config.toml
num_hidden_layers = 10
hidden_size = 320
n_experts = 64
experts_per_token = 4
d_expert = 64
d_shared_expert = 0
hidden_act = "polyrelu"
normalize_top_k = true
routed_scale = 2.0
init_std_router = 0.0212
vocab_size = 8192
learning_rate = 0.0107
max_seq_len = 1024
Below are experts of layer 7 (counted from 0) of a mixture-of-experts language model. Rows are named router (the router's row for the expert) and show model dimensions 0-79. Each number is 200 + 40 x the weight over its row's rms, rounded and kept within 0 to 999.
After each expert's rows: a language model's description of what the expert responds to; "mostly gets" lists some tokens that are sent to it at least half of the time. This comes from a sample of Wikipedia text that the model never trained on.

# expert 21
router,157,113,153,168,208,184,159,208,170,271,188,207,256,192,210,264,151,153,126,219,173,223,180,200,277,212,199,150,190,193,256,154,166,203,208,139,179,241,280,194,228,234,202,230,170,210,149,240,178,169,171,215,247,123,200,152,101,132,261,220,237,196,151,173,234,134,130,204,232,180,210,165,170,281,230,192,192,241,183,158
What it handles: Title and noun endings. Final words or word endings inside titles of films, episodes and works, plus nouns like character, episode, scene.
mostly gets: " Love", " episodes", " characters", " scene", " character", " episode"

# expert 42
router,298,204,167,174,215,178,186,146,192,179,191,204,225,232,260,210,162,177,245,138,172,186,211,199,242,190,271,183,207,224,149,159,138,218,136,94,171,207,198,145,192,233,199,191,215,190,174,221,216,251,206,228,280,192,101,207,260,209,161,265,209,202,131,183,165,203,194,206,241,168,181,185,239,251,234,250,179,206,205,238
What it handles: Line breaks, quantifiers. Line breaks ending infobox or list fields such as Language: English, plus quantifier words like some, other, every, same, non.
mostly gets: " some", " top", " non", " every", " same", " none"

# expert 48
router,159,261,197,182,140,214,178,124,182,135,168,138,253,171,236,168,210,202,142,150,196,205,133,283,252,176,220,188,234,148,254,224,195,159,227,215,262,179,197,209,186,254,215,193,148,211,201,138,196,190,237,206,258,225,207,163,209,131,135,222,147,203,243,226,258,121,155,111,208,212,215,175,245,122,263,110,179,188,207,149
What it handles: Field labels, numerals. On, In, Born, per and digits at the start of list fields and dates, e.g. Directed by:, times 07:20, per in peripheral.
mostly gets: "On", " On", " In", " Per", " per", "In"

# expert 13
router,83,191,254,252,216,224,186,198,181,209,152,208,237,255,170,239,184,133,234,181,204,201,251,174,222,208,257,223,202,220,245,203,233,209,140,247,237,177,196,155,232,177,268,147,255,230,238,179,164,166,250,240,144,250,193,167,295,167,210,163,183,126,236,244,182,177,222,254,167,153,137,205,200,245,218,189,222,279,246,175
What it handles: Sports table words. Table pipes and word-initial pieces in sports tables and season text, such as Pl(acing), cons(olation), Reg(ular), Bronze, Dec.
mostly gets: " acc", " Bronze", " cons", " ren", " pl", " Vol"

# expert 5
router,140,167,264,186,206,134,171,159,196,136,188,189,217,221,182,118,181,149,224,152,157,221,194,167,135,242,206,155,140,160,272,193,251,182,229,187,201,316,224,168,113,198,214,159,278,162,156,197,286,228,219,219,190,152,242,291,218,197,154,212,177,153,206,181,247,186,198,238,255,220,159,180,225,233,156,259,193,217,234,170
What it handles: Finite verbs and p-pieces. Finite verbs after subjects (was, is, were, has) and relative who or which, plus word-initial p pieces like pushed, pneumonia.
mostly gets: " p", " she", " they", " who", " P", " has"

# expert 22
router,160,145,186,218,184,221,205,146,178,231,186,190,233,160,255,231,272,205,227,266,215,195,141,247,274,281,210,210,194,191,249,191,213,239,227,237,276,233,226,175,183,180,230,201,193,172,146,173,148,167,215,197,210,239,193,198,128,186,191,311,134,267,157,190,181,253,133,201,179,171,194,207,142,198,204,245,204,234,260,173
What it handles: Word-initial letter pieces. First fragment of a split word, often m, f or a short stem right after the/a/quote, such as m(orality), inst, dev, weap.
mostly gets: " det", " rem", " Best", " inst", " dev", " ide"

# expert 61
router,231,191,169,211,176,150,239,147,195,278,234,130,278,198,209,269,205,239,221,177,181,223,247,285,166,170,228,206,237,192,199,219,180,92,214,297,246,177,213,151,149,296,204,152,160,159,234,250,134,191,180,211,253,97,121,156,166,224,220,206,189,191,130,216,178,223,152,237,241,286,165,255,232,166,197,279,173,206,174,213
What it handles: Technical abbreviation pieces. Word-initial letters and abbreviations in naval, aircraft and engineering text, such as n in naval or nmi, and A in Aerodrome.
mostly gets: " n", " th", "_{", "NG", " ship", " x"

# expert 36
router,203,238,208,201,184,182,148,192,146,196,186,193,170,224,239,209,171,227,183,200,245,155,201,239,237,232,248,208,156,243,72,119,213,220,205,218,209,160,183,207,200,162,218,201,266,225,145,140,201,224,199,132,158,244,253,223,229,205,181,233,116,209,204,203,197,277,233,166,204,174,166,140,230,233,142,251,230,193,177,174
What it handles: Prepositions after heads. Prepositions following a noun, quantifier or verb, mainly of and to, also with, by, between, e.g. some of, replaced by.
mostly gets: " of", " not", " to", " with", " between", " than"

# expert 8
router,236,190,155,267,146,214,225,198,182,222,216,219,134,276,240,266,200,146,235,238,227,151,227,114,252,177,190,189,254,183,171,203,231,135,186,252,212,153,186,141,275,253,199,224,244,188,240,136,205,155,217,216,237,176,209,197,181,230,240,172,109,205,180,224,196,192,161,147,189,165,127,189,194,164,163,195,190,163,158,189
What it handles: Sentence ends, word starts. Sentence-final periods and line breaks before a new sentence, plus first pieces of split lowercase words such as an, h, c, inc.
mostly gets: " an", "\".", " h", " so", ".\"", " ."

# expert 35
router,142,258,227,186,236,206,225,187,142,204,232,222,160,196,176,163,241,152,148,174,226,149,214,207,251,205,177,197,234,193,237,254,246,220,211,284,145,214,137,170,239,201,283,131,216,210,243,154,139,263,191,221,211,256,158,243,247,210,169,248,228,198,276,196,151,254,158,309,258,205,191,170,109,190,187,225,167,197,160,204
What it handles: Year starts and initial letters. First digit of years after spaces, dashes or parentheses (2014, 2008), and single initial letters starting words like tenth, Jutland.
mostly gets: " t", " w", " j", " cl", " en", " J"

# expert 49
router,121,149,233,214,197,229,232,209,168,223,180,242,183,236,159,299,155,226,148,212,235,172,163,164,218,193,147,155,229,236,175,140,145,304,161,222,226,131,216,213,171,161,199,173,240,233,191,222,237,250,230,256,152,180,151,194,167,206,266,143,289,150,206,228,188,168,197,202,147,298,212,243,172,164,227,177,145,163,185,171
What it handles: Biography descriptor words. Nouns or name pieces right after a subject in short biography entries, such as table tennis, Racehorse trainer, gold medal.
mostly gets: " However", " Sem", " Des", " Wal", " ins", " Ray"

# expert 40
router,198,276,249,142,217,166,173,255,151,189,182,235,181,110,239,196,251,269,243,198,185,133,228,191,192,202,255,226,165,230,245,148,113,186,150,271,145,276,195,226,180,214,173,227,218,240,160,240,140,154,179,232,242,275,216,119,186,261,208,173,221,233,228,213,197,140,191,202,261,197,209,124,190,139,122,180,277,240,245,202
What it handles: Connectives and mid-word pieces. Words such as and, of, with and in within running prose, plus middle pieces of split verbs and nouns: imp-air-ment, emp-ower-ment, ins-ert-ing.
mostly gets: " along", " using", " find", " provide", "rect", " gather"